Below are experts of layer 9 (counted from 0) of a mixture-of-experts language model. Rows are named router (the router's row for the expert), up (a neuron's input weights, with its number), down (a neuron's output weights, with its number) and show model dimensions 0-191. Each number is 128 + 24 x the weight over its row's rms, rounded and kept within 0 to 255. Numbers have three digits each.
After each expert's rows: "raises" lists some tokens whose logits its average output raises strongly, later layers aside. This comes from a sample of Wikipedia text that the model never trained on.

# expert 38
router:131124122124126174105152107085109130131132150118130125113099128095137121117111122157092166076137137128096132135150140107115098144172132119168126111170131123117100107094126123091127112123124144150107168115136133107141143122094116167110132167100154145114127084087128160146120110128142120130143136115117181124136143126133110146162117107123124113116153114170086161162103120112138127144139156132167090117079116117104160153115090113142186155102118129125146089107182125129160126095111126144111151129176111102123137139083096139096165095155158163147101120152141180095133196126085131160
up0:140133126176103120134118116134124135142128113111120120089108115149122132123140084099146126143171137127104116059151128126136130099138114114165174136097117101132150099086182161106150129145119107131148135154143126191115123133110087119118111118180123123144135103085128101110137144091112124070098138097166128121115136136094148123109164155114140152119112150124128155196108113102106137175099117139117121121138148089147089130146162136092124079114149109106108134127081111176087150126164159123124103133105116169099153178141127131104170114129122096152153161122152115109135141109123124153
down0:104154104124145125124129168164113140147145106137163100128107121129119134132143156133178092069123148119121159125133132128147119094110116121127126129118154128116102138110184115140158137140126113163097135096129106140080147052111083105143108137133163119141129157117135134139168129106114158119147145127101139098092138120117118144116123110146097104136104139108128163150159077180121110163118105129080157117196086119114150114089122114115118122118151171129106151138140117170107126149133146141119124125059099127136123172116100198124138115147106095134104135137151095131134112081144092148
up1:134126102133142178101118121133121128167129156132132111096094107135152145104117090169137108159092110108169157113111144142068095157117108102122151102120156126106103134116092120143150158135114115143137147123113122083147144130109107172085054142129157150100099151158106121109092117089118117118144130149111138132156092101126121133122156082164131099180116117115129120143138123148131114112150144157131101108117079161118167131143124169101169146112133112101074128066092140125121121149132126156103128115121135146163205126135118130115130137162151130171108166115132145087127127128143133118
down1:136122165130123081126160176130115152109142113156127122162112134086141164155131119136118148162168090127127129131148144167160133143133113127077158136154119148122119105146135150093167092154161133166123107135164108146160115139104146138132176105109139135136155096082182141088152130121172140136122198104128145117123114151120105103143135071117139136135170115140126160117123134120133135176133113128080163102128167127148118162122097150163149137153121136143124134177130146123149141091093108146123159137142135146101047118112120125144143112113132115138110072158114145125118128122155140170
up2:136112116087159139148096087119136105099181097128098136117130129099136143130102103132075155120124118136100111129137129130096173143145155099130145130177142094135073094130113090116120101086075165168105141130126104152093120097057128172117128137087142141120131098140142162158123127113159109116150102159102145143148145128146144150157094134146150106143155094127135127146077152114166098115117171126124099129139135107101129152131113097151152155142069153102140120143107147141163098126103180149117101154161129113115158154119131141080149121133124133153108117145154142106142112137135146115
down2:109142137165114158083107163141145135140077157113153141139092115123123117132114143118124048118104133124125131140148137106151109120110163150134138130080149142131172184095154135124133171160121085102159141115082129107117119156186117100114138157156107105189121099125168108125120108106111131141102121120138105133100103123129164129106150124101111110088114158141129140129187152099101160136124090109133135119107124108137082124098111105107109121142130100147099154121161118129101135121139121140134099132087142155162145115173153125171078105167145139101162154125119128149095134117152101127
up3:147124142108132137083125173131110126087160111115163154110116118151188113097116138134130128117125153158128158124166121114103129135139157129101127116107106131166080153093106100134082130124185137151118151075074149105082138154138106142141139133119118136144123141133113120106152088144122159143195161167166134109121076157103172156136153128081162081127108121150109112125150108084171144179108129110110173123086123118165147117114094136183134104103163128125137104122126139138147135106133095135141132127145134136118110087107142108122146156142120118135155136148103143131112128097147127111
down3:127144090151135150099135129160142114097187149126118146121103149116162092115129101165153135107125127131096161121118120122152170120135194128106155099115108129139093131108114149132133092131091109144146130112112153147111182167137064116124119172105142116089149092120141103130158146132092155134168108172121103132129093096109128096132111143151129150116111125151107095136112151129148164114114110119038146128133105155138153113094099117131145106162138122127133087094102114129152133109153135133136117115147110149110062131176136095118111104110142155117110122117119122172081112146156147126
raises: ",", " in", " of", " from", " that", " on"

# expert 52
router:133086145161130145139159134134136130155109141110183124131136137092097125117155137152132108071145126080162134163122144181124137128095143120131130114162159127137111119115154161121110112145127133107163097134157149129105100084196153118162151157148103147150152113103112099173143127101159157149150116102152114103140135114183101140113120075124129148129128081118108112167089113134086100139154137072097140130094131146132117168168126117155127160128114121103117139145134107147096141155099087140084116159125108104118110107123134171146098157153157110141113151126077121118132160111134117119
up0:093105193143126145132137181113144137112158138108173097131140136136099179140122085127123144159140113138101119124162145150097109105100181138099135094111116122135093122136144133124104169120116140140103170108108171128107152074107137074142115134150112109130113175130125090166115108094121112116145127112098154119127114108116095103136159114133130142106143131144122094129088148122117177144119137083133113180139143136110129106149152125145130174097146161104145152150152168128116101146134107102167128110152104140122088103091137102116142105152137098176118139081116125141144071155127161133
down0:146058118117094137152138105163140162155144109108140148135148165142117114148126131137137133097155151136167110149138120135149163150136166076157101141113086114162179113174183146094113096129109123149113108142137140164110075124123125106107146143140127121147129102104170114137122123111152105125105112103140178167108120133119147127153077132147145117144125112220106156122136143131089110138142133138152117155107108127154197126145134088094107175135108133160103092108143149165133145148103114143141110131136145133158111137135116120173131103161159119131137146159134144142146121118144133152
up1:114150131136145124155162153141125140135120109136129068139129135112113144129176116133150141135082101128118118129090110119093139129100110133155130121140102125146100123090152099138112095122178120138141136099137145138172136134122112127106111144137156124132151159143105139120129105143093158172166137177106126143119125119163104111150124121094083105108165146154099167091170176152086151122127114093122156160117165122134153165117112138088147072116128127137151136118165110135144112120130113081152138155143123115106052085100149150111115110126169128150138149074078081171137117146110126109
down1:168115124131178158160134121170156101140144111127145135083130130106128141166105118136121117167178146135167125118129122150122090155119116132158085102092121158120095122134137115162136122137128103135139165118171131105104158169106078122125167091141115170151115151144156098104123101176137114118130131084139074088112137127170146149129135146121135116146123149112141139097104131142129097122087103182111136119124120139091141123135117143079129151202127115134140129144127113096139172128142114133145188126133095137099140131135083158106124137122126108101147125141107071136114113131077117086
up2:104131125168123062137157117137106150127127135112159157092122098131123130047172104178103059144125122124109111132121133145129159148133156119113163115146125126149096151088075136152141127181114081142117133133104136133112124149097103109106135130074122121097138143132104129109189139131123154108121126091133139119127128089135145097092133102074092103116117128109093143105123129159135109119141123134154088152097118143083086119110132137162141123126178135074131121094141109133138147109136160106193119095126121144131130125103108137138124119104137104101147119129139139106104158161119132122
down2:123122154106125141143109133128125107176125151117169155152082116120139121112098117110116083157125091132140115120164094090120131127118148098153121131117111104147116165138153144163134110152112110144146096107180133108115143161099100150107151089105144124174104092104112189134101122141124189107156135147163138142154133139128157173101130116133116109171144106154125135140120166128185160133132135129134108105137153095106130152083123128147182158117155158139150117111151108121149100129132118175164131106120139126085167182132090131131152109139083108119140086165125102158112106129089143133
up3:114147154139138145178130170136107174169108147135147164155097111144152086144175138128103095110104107145118127137143127129118122095100140102132089128113089157101109112130130127131153117146115143151099120095133120111112131136139127141136112122077126171138143168099179155146107161149099060136147134136089112138164158119132111136128114141163138151144119155172132102121075107137142141081141148132094148118118151126124071127139127136125111206140199119108110146089143086119125152157122133128114139137119112111150155145097161150101166146126121154128129066114120142134096141135119127128
down3:133137134129170118103115112129112138108155144137129125124159138156095125128148164182100109130109114159117147131099142086145159136119126129201166153131136101147093133101094131127163115127103098130118162134120152118145135146100148134102130120133157161106135140122120118161142136141121193123093129110166156116129186147145125146160109108170156139087163138142147127130150148152150135167126130151093090142116113123145168125119121070140094126204154124135154125163142144121110136163124139130138153153165150170119046120096118161122128092116125135140146138125121143152112192124127146114
raises: ",", "-", " in", " of", ".", " and"

# expert 0
router:080110163134094165122159140076134152105100113136150104169134120104159126121155144130147121086146107093151096141126121149108122134134158100197108134182116136128132129130132112095160168149106107102149104103131148129121156107156113144155142169136137131125125138068145146125118103144101138161132108118142130158120122107141107129151131092143103108127117129124096168175111129154106139113116124108153105134113131132096174108132094150143181139124138096151154099096215094128116101163110107151132116132148125099109104115126110154127106141123137172127116143168110140122174174117085135098
up0:079116113133110132121158128121139174138159112107135129124101072150183112119136117122113165130111098136120131129162095123128097144123159160117138138149124128119111138095113126148115103140136154114108126114143098124136109099138165080142095053156143152095105132105163111131112106143106104138146171118100175150076135121130093116118175135133151127122159132145101173114095118114158183120127082128126109104118155126157176131140138162149109161169162128162140114151159130109176143104137193108127091125104165103155110150130104113116115129122147176122164108107130126137135125131096140102
down0:161096148170122136133128088151128144127144162158130105076157147140196091117126112103112105121137112096123130121111168111138093100110103110081107113114155146140076131109142135089134095142108165110094108135148123127130105170141102105108123123121140100151105135106136162126085123105122131139140088130134084151153164124111112125155114187148112130129096124145169103144118102081116128127138108101132113084096140107151110186132107128146090164143159158139088125089134175133120123166105140118134143123169115138152092112175107118081148120124141152122123117104134142101142121124135080100
up1:093154127176156117152132131119139154144140122132106140146139143117122159114110101120132142105192085108169114133114137120084139161145117146139163133124151148130146106132175106115120108084141150104148149143134130146116093141146158086106134111166124160132137089124128147130133114121072114133136143120136119099142071133147110116115152102126127077205162130133132101122156075132096132148132150104139145166131113118112110103136125152125097121144169119155107087159157135130167098131135141109138171105099113100167060117145123132109146128114138125170112147129167166135158085146074147120
down1:143077101129116173093143133142164117123114164131123128133096152158144121130132088124111112126160152153105132100125075147154072171111113107151092130142119116159131116120173114137129167111104145104167088118133148110109142142118113144136139106117132130080075132093155116112127123112107153150126113146113128110107159133135088168099124086105135160072068136131084158154110121140164143104129109148123126137147124079129141122168151114129136128113142127128142175124144111102105141106091097104092100167167124158118141095110150116173124144108126137110147101115135138091125199139132136101
up2:113108155166111113113146133119105134108145112136112133151142126124137121138131106109111142058085135127122109143130155122109080125062112138104133136098111174127128101154071140088141157127124137116164163049081148180119130098112137148133151126129121142103104118150164132150151142151128136155106157129143100113155094136091186140144132147073117107094134101104118138135151099125156157081170122100138118108111144143102148116135138136112103152125132146105141151109139103126160134168079142097101138121067154145163146150119127138105129111094108135116155134128135114120124148176098146118
down2:102130132165157148171139129197112111152144127088137144130135151084129112119115142144153100177146141125155129151112131112108186111131157119125127141087116086084118189138165173154116108157155104118117098159146109121165134175160127123167108167098106114142170109125109083104129138157125151107139136117137098125168143095133124142086147091138131120100148152154122125146148145129110111145123149106145124131171122136101118105157145121112164131131128129151150136139135124153128159151159105126154127122173083103145146172118128116079138149160094136106135101133140149134163147128162091079
up3:147129136117176128147118124128156129124144088113086146120132160153128125178133156137126124125119152118161146123112134108145118152128116133159167192096144121180137137119146148127091147086138125157170166160104150162182141123088091142131113056088164108115143102145107143120124156146131136113149103133127135110130109137106111113121092201104117130158113125121107131154122100098107086109150129126160140146099150138135121132171126135149166124144121143134131155136148154142126122157110132134117145121107127115143070185103130106113131096110129104131115139054075162127122106127091159109
down3:141125126160146134140114127156124145151136110114123145126125196125109105143166103143135112128108130114126164097114125108084131135113139134138182175131172161177080139086114155151109146129128138086119145161109127123127117122055113083109153068140141118110143089158179147149126169087097129163114114130106117121081102162129130141134137156166129144109097120146158142129105123121124124119090100118116161148169153113141119136166140124128110139119115125169137158138136119109105121136098131137114115138071133101118210132125139088112141076137141123120151122123112126121119132181130137107
raises: ",", ".", " (", "-", " and", " on"

# expert 32
router:093064119122110108130181108112136125144064133131105117077131163111109106130146153097080127136097122129136087097111164141124136139125114099112137101155124166103165132115160117101162152149136100142150123123122160097121119135149122134146128122108109145149167125078116152139130129119103111187149135107144108153121137126106108164171167121119082157124131097167146120151146107141159152127129122125078154135126092116109127152131119111123099165152120110140130141138148115115101130170126136162098154134117096136122142168129127092180131138114080188105121175170115103147169128129109095144
up0:130124134167122150134128123132064131142079146096132134124181142109147129075145141097143169132142161150096163114145088125152132127111156108142125100133141122150129078152125141121114137105117098132121145105122133145139113112145141135160127113125178144076112128119145110136101101141086121115168116154107116142136150132127142116082169120138121125100154106122157124131125120133138129120119124123096115108135156081079122156118073168157104184122075081167105081115129164142117090143133149161124103132183095174117121184125127115123120156104108124106135114119126080134115098149136152101
down0:107156108151111110126154140133139145125146141179113121177153143153146107132137188057133108144139133070096135125089103133165160108164167129168113127105115087120124134140124124152110148119116117149098115125116150109148070101128102103097127088102113097162145155112132145126127121121129122100117125152169150165132136122141117163154134074127097116128153139123172114137110083122090085139117093111137150088131147115149140166092147168127105140149105140163136103131110076172133147157129133170137143134137129128134124143151118158146142207119119157089132096127109146115131123116135120135
up1:156186119090179158105088139118128110100153117095136146106144111114118083102141165123118132115134121133144149122104112119135112082113139141156149158129169134095131121116097155130171149106132119090123130105094114123126114175123132119080136095148122119123169166151139130086131151102119146103095121129109116084083094144112154143119125100134115171131142143102155148144069135096131109146141100109132148157139097153121096172115105177151142125139140121124157136127123124102136092131137167093116137149140111129117143125101087072120149145134113074151089176120183138119174153134142134141
down1:148136120143149107124156145142135138179142180121160106138142180139127131160110121109198119108140152121094154117084127097148141149175127098156096159109117104140131109183135097139123107131075127142108113144102036102137127109135147130123133104138131111122127112167151147150150093138145152141108133121135122146140119180092136179099133153171172120120114103119119129100131116116134109128173136135142130107166108125116163124157121166094141111127129127137115108098101127124123127085107118092151143127113163124121160144105137115088125133136112129120087138144066167100180110150140133118
up2:148096084137096103121112138122146157160106132122096124119120120152111114181122148105132096119115100150083114146097133115154148144141154165130093121129141130140115158098112140101150129156074107134040142107129132125128148169116128128091117062114143141099117126120141138101136141166145097118117159103113143151148121167097128152094094125122131099140108101136106090153107136120110152119136134145147142177110153110138113108153126145150160114072142142145140172135099145090179097102147165102122127147145110096097109127107101104163107116147099115168123139125105091147115126120069099135
down2:163133107075166114069153150147097120115117124129164137129104165132143105126138136137164105115131122139197115105101144115161163163145111146109157096121156052141111170078120114090085159152120137104078109131105117103119090148154139143112106134131124132146158149143128119139139122142133142091146141128131141124148143137138110098142174154131113130135096103133159126144153167117155153131093137142094100100146140131147094120150146150128137107143141121150093175134116163171138165115129118123116101119115115114158148155140089117123151105135066124093088119149104088137098111151092134111
up3:162140121127159110148126113143105150113130153093110090118116093160175115167164098151132116085114110151119126122098093137112115116138121097141138111156140151123156110112164118133123082137094123131155100143132116150112189151111084124106132118134137130156090125177125130116096159160124129123161148121136122145115129095102137146138149157176079102144141117142149161129129131117097126150101113146124160121137139099145157132147142144127153072134108169125119144087095125162124136113124130187146116123123144172163192106155069089118136096087089165164100119147115136142088143152146137147
down3:140148121106116140137087090130173174105123148131123082107094096108143172121109107109137105140131093187164106132134134164138122094140108113118138133098116149097138088120070166138114114126123136122120122148155100123090127124107134135162127138101145176081128121132060100105131131120148112134111162118140156101181155122115103153154136136145116089101162126085143157135136151145085169120150115166133104110140110138106129115132132123179130172132126115116146152153128080136144098135141110164104175142088195149115158138107123130103127128148113104124174123136117133119132136111118100095
raises: ".", "\"", " m", " |"

# expert 61
router:142096134099135128154176106122109120152127190147168123158125147121102112141178154129080109147100128168097149112154114109155128147161155113129095127158110105146122108110134132122189100150116130109084115105167122117117119128133143109051098120107114115132131148089121181116135091148153086122131141153170111082126130107118193116135104091060129114117129112124119133153167130110149163124105096126112159127123123147099163151106101124097130131148109146097134147129139152111122090131115121133144144150124131142131135119149104155155132194092122172148135124159121142100118106120104137140
up0:125108116178074142145183124107123125103139137167148118109105151112174125186120142088108170129081175125122112117118113143101126159140126137126141130107155136132158185172095153073147143105077129134122161143142151119118148114090129135130146069173108110108134112116149165160160072162096098118153104162101105124140151126142098133101150124121128126123127122125117112113138165165124140122115132118108147123106127123106101101117148130132153113134132117128122136145133178118103119136153117107128132123166120181102162135144158092110145129117147154076105116066095124099130119132139094110
down0:081143158128142191123085075145115120101110158134106140161099115115116149132156126155145111127148121158143138113101089138165134134148150147134155126147159102104146135123107144136107123116113091124099142116163127127134089150132091147149124126132118093155144181114139130111087192108157123140145171051143138135126123124118120156090137121135139116123096150134124117172145125101132115112108148117137115119118134131126120087139146093089126116134111133109120128155120140120130099105137168100133105121097126082130185166126121186131100175130082072108116126156136116115148183160092147102
up1:164133129150131130145149120131112111141112160121145159108169112174181139109107155113146152157110165114147118121134135136090126149179078149111117116126137104134142122137089108142162099112123120092134128097120094167121067121160156137109145080140145121144116147118115125141128075148130105133172119088140127190127142137146169182088102107134099105112121118111104113096090134158100133143130134122137133150127100120136145171079146096118093103105105083141126170126156130151120123171132109128076098130104184134107116129081117135153145128117145135106144106095129078117138126121149124151
down1:111100146141146195134124134110115137133088122110109115160141112139117145146129119102143104102131142151167082145127117110184134171141118148130102145138129104096148119082120134155113108136106139126120165159104134150161156139137104128138166127147111114163134106134132141115136145106087145148191154085107115114114141185124103144156067126136101124121189125164119088151111097138105086091138138116146102106147138141130147122109108091130150133148152177136114166144103147158166121163133174114112141126164135124164167109101119147103129144133123134155118077117173117141128135141094161086
up2:136144136148160138115151136129127108139133129082152115097172134160136132110096136124100104148114112209143139155154172155104136105140094159124111107125117101166135119119155162158128130101169113123143105108131150146152143138136103133142136089105115098116104145174157125134148135073048074144128103151127106129157117123168168108115113156138141120133153139114125124120097146111096127155125112107100074109165125106139105110154121109107142160103095166112119118146137110157140124145096109112183107093101112130118150140123143139134165126130132111165160148163182140116148118162107148089
down2:179173125135150125118132103151130123110103088125156139162083144193157169117117136167157134106163131126132138161118141124104128150136173120155165161121126152095123124152136137109103122089111128116129139103139150122124142123115123125149132203146129126145112125139165179142120122086122157152119074106155133145126111153116112154141124138095133099131130111109172134094098104139125155128111094117121147128082083145139132167143129091138093131101136180158174158076125139141091106092109117120134138137095156114170102100133136108131095106120152143123102108122151094135123139074165145140
up3:132125136108141095117110137085136123113175115094122106122109105109173135099170127156078130097075151110140116158091204149124157130169152155130094131118104098156137094151136112160129109140094097125098110105150152089105119147129120148148113120101135110128109111148112147168086128124168095140109139100153081103107136124082127135139131127139136157133170132085098132142108138149116138120181144160100159085142165148120139120127166075103128158130163127138163115120155144109171172130105146130136132124128144120100130089103095152105144159128108141122151126146128099109115105114128161114
down3:143128102155122128095127136147134134161088129154129095086177130124130120117100193135130112124137119159157131161120177113114106134148167126151126128140111141180112124174099144107147115144104137162126143113118105158137098180117134156142147153130147174129102095152117145118088104154140119086104115122116148133114113176146144160125087167107064142137100085122150127129073100130100169122126090139138115093131104104127148115140125120131141104144139100135098081142134120075109098136106129149147137116102114168108103146097178097101118148104121143136119123129128132079153115114112069128
raises: " |", "on", "ot", "-", "ots", "N"

# expert 11
router:121096133110103103135136118093130132138132150124099128163123131135124132174134140110084132118131127128129101079103112142145090096120088142120174127115118155122133154174159107103200119153142099125141096160141117156162140131143135145162152095116109135149155129116107165142140108138114122206155153139146109129080163161129104125123119111154119126116088094156123172103143137092125116094163077143145110145133067131113121070121124094095112133128096152076121144154125131147129132133155162187123135151101149154141119115112132136113112145139113127101076137112144092107150135138132152161
up0:136136093161125129107115108122108163099151152133149119134143129107148131155150106071160144128059101139177118119140113136145077070142124176128133123150121092175098134153158136147128137202142160115110144152123136166127136124146150125103158107129157089097091123074109135106144088157118134122162130168121112141120132135152115117126118137140107155090102106148148105123138150128121122173114110134152120133111093130124134125133095140137110087147117116130134051139131174136120132103129123186102110087126124140152099090147105126115112128113177143118114154141165163120117107127156125158
down0:180085094122099144127148120123148184136104101106136133076122131137111152142113125166133105092134141116163092105110111150141161122153106084138089108143129109121114132115115119141121140092093113123154111085143135098168124147141126124103142119118159159173147160129176127124137110122148117136140161118111140096106091144135122132116123140175209103145141160189178116144131102139108114140121110103142132145139140145146152098168119157134135183145114138158123140112161121154126088153097099109165089120148105122127109171157147113175114124100077118121124100107127124142119132102148153105
up1:147117119155158139138163169148116098114101104136135159160120131180116177179095128112159148162110141108165112110144136135154156099096138146109136124119121123141130100103124153139124137164156156120093124152102124111137131186127109123102175129145146126111111152169158095115080140158139109144147116100078138057153117150129104097131086129142133097169127134114170154141167152144120104101144113133147134117187146164133096110135120107123086099154113103109108142118127126115189160103103141118150129132143156126130096110145135118118143106163138114140114147124163099130144121108090170164
down1:133108147095114102129122108144136163122122129150173116152150128112153142113132097136103129133166111127112113078152167170131089143139150129135112108112119098095148143140155107112170119109087120120133161130131115170153146111146129147148130156106157127144102122082106137150108113104131127136116171098099113124096134142121167103130117079130152184088105087145108145165122131140093133115145134109139164119139132123131092159134145110105127139149140200082099133136160109110103171117182125105082145103081142133121088164102105130139156156096137127132127090112146168117133147134202116137
up2:131123133147162125091151145102102122071106107115139113131110106095091179186164094159094090144156159094087176136133141125108125092091085143080095117136121126136156138108162132107152130162138113127136167114118143135123155134114134106113089148145128133138105139136151143173123144080110126112181108165143123102103151121130108144093166140101128117132086115124138118104117114155150162123127170158128148134102127116133122132135113134150060121123171109185091141136112142119125135146173110127152134121146143128120109129096141124086129150106172175147141138120137107144152125173155143112
down2:164106102169131152111118129142110131120157122137142087155124089116099116149110139140159091094142151180126134128151092146122129151147164157107185164125125093142094108134126113107086132120171102117129114101125121172132137122170154097116137120133144137178072142152118134117091136136114112163101106144120151099125156135100137135147108080125185158138089115144081159147116098156130101143130134131123159132114097138109204107131154169127173113140122130163093153137118112157128133141118129124105137108127147155124130125097175116096132127139082091168097134116128133132078153140143131137
up3:147123151071137151124139132142109130138100142062121124124116186118098103101105125144159188116120126148118118149111160145086101146124140127104107117113133101134103108115163126076122136073075131148123110176108156149152129141080165110093128132133098139094093111132138103138104141123130153131116147148132122125121133172118133115108078127138152174141143131169148122113135150091139119110121110121111134116163159164138137170137149085143166115156166110094163124127139087108111137111132131183132107158167127095142141139083117143149179116137117114103095107140125152148101103135135174136
down3:118119156148149152135179155147138141148142098133136133107187147110154134156147129118123103152132146167141087163144129143161148122118160172160120128130115165129113126125131097144073151124121126106173142092104085118101128120137110124150152126109138157118141132077159127133117163149119119101103177117159116138079106128123145107100122124093192134120153110131101077155140120102143099117130120141089163169150189164122150106137142134158188158111104087110109112168120118133116143141141164138076160105143123133150126131087117133146133118146112120136150184133093139096111112132133144120
raises: ".", ",", ";", "th", "'", " in"

# expert 1
router:124131115127078072160140174123145127131152128124109101088135105174170152156105118140106125153108148110127123085122145172155147146140132151095139124148156146138150111144130136095136156160153188159141123142132129127097091112153124093109152156143133131120133121079105090118154132089125114138164114125175136167090120117112147127134147087096128142124110117150135148098140137157156151121144142091098130120118114138106130150116120082126105174146115142077162145120118141111073110111164124100127132107120137138121102125052109122171130088137118123153156128118159159139131115145191135086
up0:140158099168133090169187132163106108139145100154099104120119151106111140128137103111122168109108123136141126146119132119145113149100131126106074187135135148146116117156152145162106147117086123131116195075143142154132124113149125101156158124142132125074143141108126138126101194117138145168152115127131115155150147098130120155094134198105148154093099148167114125109113106151102101128142150125139159076087101101135115151108135129125112102118116141109113104116122156139133122130127069126159132112151112134104140133082161142192163143102135146141130124104156126145117094141128130136
down0:158162080065132135091159126144116137115112161122129143123121125141115167182130112086126105079113110141151140126149171117100125143113098162135104124086148122147163083117108120117142180068133152141101086086116103120132130148155123150121130136139141107141119104120153150120085101090113128147149125165156118129113097133139132121130156131166147156124173133115148118125175153122154162125111103176143127134104101116125135070119121116153138112148147158167137127100149141147124137152106154107137139057125128110151161064123145126154134170150113129150138102117143119179127135105132117151
up1:114145088161108101120155110098106158116128101158106126129136149140134154111145151125165160122128128098166135097154124173139095190126069103145129156135121136169108129124072119114140090118139171109106115149143102118109128138114133120140122138100119102140094190131163114147108091182125135105125153137088121144097084169110138092115125063144124122132159157111097129151155137119135122147138161153128152150110130174135091096115122109166164119108139106115121138095135152135148121164120141122087158106148100132168133160123142126159122119137144114152090098104136133139069125123087128113
down1:080108117128112142096145141106101117125103116131108116143091084129126115147146097123108122160104129088129124099103151138180152085124166160104116119112107132190105087164067151126156106131119117097145123139111149161187147138120145152132143119122143105168150143086110129143161167131099123132134152147142122162132146135149127129143125098169142150085136134134097178137139107114086127120131115167146166075107130146134140142172096132119139164113150089138131114092138107115133108108125106123134185143085125061145164140153142078113115142111167144118157124117128119119135140119115134156
up2:108105130106108120159151101104130123108129161157112076105149125147142134147144134109139094122113135142116173126130148120124138132114104155184085107116133160140103119105122159179099146112112116121106098094121118129186121067113149157142069123137167164111146144100167120120103150118105138146127108118136160106146099125121162115122116105115144187103169125091110164148114127131087082127141160110141142126150118118174148154119112116174131154129106145135096125160130116173109090117093121115102109081125168086076134136123118118111145105093143106129140137098101127129116117110177104157
down2:115092105158099136116076095097119101162114110108121123149096123133116137111122115148149132103164127103129106123147127100115153120120084142176124159119137121152136099116117169097118158103106120107158118127130117098098122137109106119136108164159118130166177151128164109137136118143130117133134115169130171109107098081126138149095102070154115135088159145092085140113153086130103122130164099131119128105141133146155137149122173113161148132170100124169112123146118145132118102114130129135136128091130098092151182080101127152162111116126112152178123158124110121092107090073090108167
up3:111148160135142114107130115133142091101141140133126092112138111117134145133091109144172123126150127120128113142102072096127129156127084106105121137133138100177126168105098124108140068102100131203133135158143125151144139116117077162102176148139165114131099108131138150131110125135164156138164138126093124128117143130143175166101135143114145142106161120126124090181094094113152151120145115125123133136105070103122128123145144102172134121147108170206140112104141144151149082112111146108125110135140185120110131193141114126147125113133155095114166152135131122125125117118113157140
down3:172133101168114124109142128092092100171098119170076141139140146137118109083116146127151115135098151116086123122138145091133119111124119153145113179134138114101128163100198118124141129119155148149159136104101167082117127137141214151150139131113109115133139082104154129113145134145139079105134099113149129137124105101139151097128119139124116125180144158121143101117090156172130137152147155124086131110137160123120155162114076063117135129167142102161144133113108136119097135118110150133146133120120125103157131119113157128122100130120175114118121154118146104118116117153086083142
raises: " that", " the", ",", " of", " -", " to"

# expert 63
router:102097129136122091124115122120165128181118164127132113192084130090082133115164144108122148110145096092153137168115148157103135154093138149109127104130131133093148109117120120117131135143106147142130110109151104127080160154172125147145141151111144092112151129075145128114105085126157141144115184143124189145118095100151102127100115045120118121101136106123095119124156123173121090135120143111175116117096114136139165125159112147153164116137152123110163115129126099107127119150074118100144156127110125123133144138153128140111146122087149154113147130146175107111121138079103114116
up0:100112116156130123133155135095142074125142100058091124165163142127116131089128108139123133143093108127139123134137130100125158148114093115131158127115082162130141113142076122091136141120107115121111128103109119129196154152122137153132101124122151118112106155087157120122122115084122104082159098113144088167181164145112090117125084139128119118108131171082149160125132138138180130100133145109146135139106127127123128167144145147110168132141156177148121138106142113124116119158160056171100105123164161136125157117142126138092111142156114119137134158157137124157158121123150097106
down0:160166085123125127128127155125119127140161123105175119104153118143125128144139143125095138132147130158139120115187122143132149147111145127134122154115160110130091117141090121119118155140087136108110083145155144154112106145152155145120202119165091133085128128111120110116116114114053122124109142117125140199107174160151117164130093123114146104142094139151171114154138107106152126181130155143122143130107134114094110107166122131105138155168190064097133148147131126104101148099118146136147113135152132187132119082106101130133103134149143108164145114103105127156127121135153116120
up1:116128120147139125110136078107124133141119158130096078141118152127141129112080129111103146138137148132154139112110154148133087166133093190151106117116122138131139079130124194139122132113105071117133112101125142133139145121126080105134118092139127126109158140163126121099120100166092115163159094142111127140100113116127124124124135141136150140107119107100124098158143104137132135130164141110115141086110141128170134076156160130134108156140138158087105128133114066116189139108154142165111148108104118064147119160108112161128125134131103130125127164099113097146110149117185146055
down1:116148131132118143151146124132108104150109178160099113105150153114127117122088096135155150105126121085152137127087162107141138140137084149113114099122090096091153169159145156146111106102121131106149130144106076108149109088078146104106136129111166130144108140129137122062128137095149110109141081150129116127108156145118106159149125150084134147125094106136125132089083157123091142128118126121093131136113110110136140121110141130124123121159142115144149086106106156121078130180100122125094141135119081115095172102131122103111177138155115107077101108140098110125129169094170088112
up2:131126120105141105093105091115137113137134130124074128144118143148139131150134115109096132157153132125138120143165147111144137162102115181118147125130156101105145137132166131118111096138102122145109206152132163072079077141140114143141141148134148125155132141144107142116121121103130116131187132146133117097104090178170107104074142135103127122140134130120124126086155172130097097141127144109165135083120166105106135154190185150153173122115129117111144139102120138071140150142104111120153149148079134123130142124127141156121126129112165109110111169143136158169092145105117145134
down2:116115121100111110074122193155105093111154107145125095095113126124123149100116101093128114120132118143129101139133109093110077167107151086083144089142104101112123127146134122139121100127143147142132101153138133120106084121109131107135128104121113100106098083121104158093137131146152131106112133117130114104139150106135090122144135129125118131118124118112110115144122152119097117115100097128152125142110165128142113118114125152149112136120126156089142133139133129142129116110083155143162135116136104107116255136133140078083157121106109092108090084132162108114090132126111144115
up3:179118102142183158158132131057154117144146124113096142139149141095160129096100085090159110156106094104120122128113142121168127138150122143131152112149126126149161140126156084132117119148121155125165128077132124140150162148138104131131128159133119100153117108066091145104154131141111122109109086140086189154135127114134179121122141100070105133114116106087146167095130141147150107133135112144146161133116127120142131156151149154127110120120148113131161137137126104154153131136154118148131158089160120162151137138102116121097156121126149085138120063108182130114121156126164130150
down3:148118145159111101125118106133146089161158113108134139108130127104134119110116086115145114151118115138123085126164145130168077081089124130136146118148105157080090111144145128131092116132144158132092153132091145102145092137117130125150155129175126182144156113101141138105131137117140134109117135130102124124111114106114142109116104149139119119146098115137111133098128145136090130144073126126137110177145135106118071169153100131146113113074155113116125099137075069097109123128079153143110109116089151097140175090127134084120113122151149110156095107106137182170118103111113159092
raises: " U", " her", " al"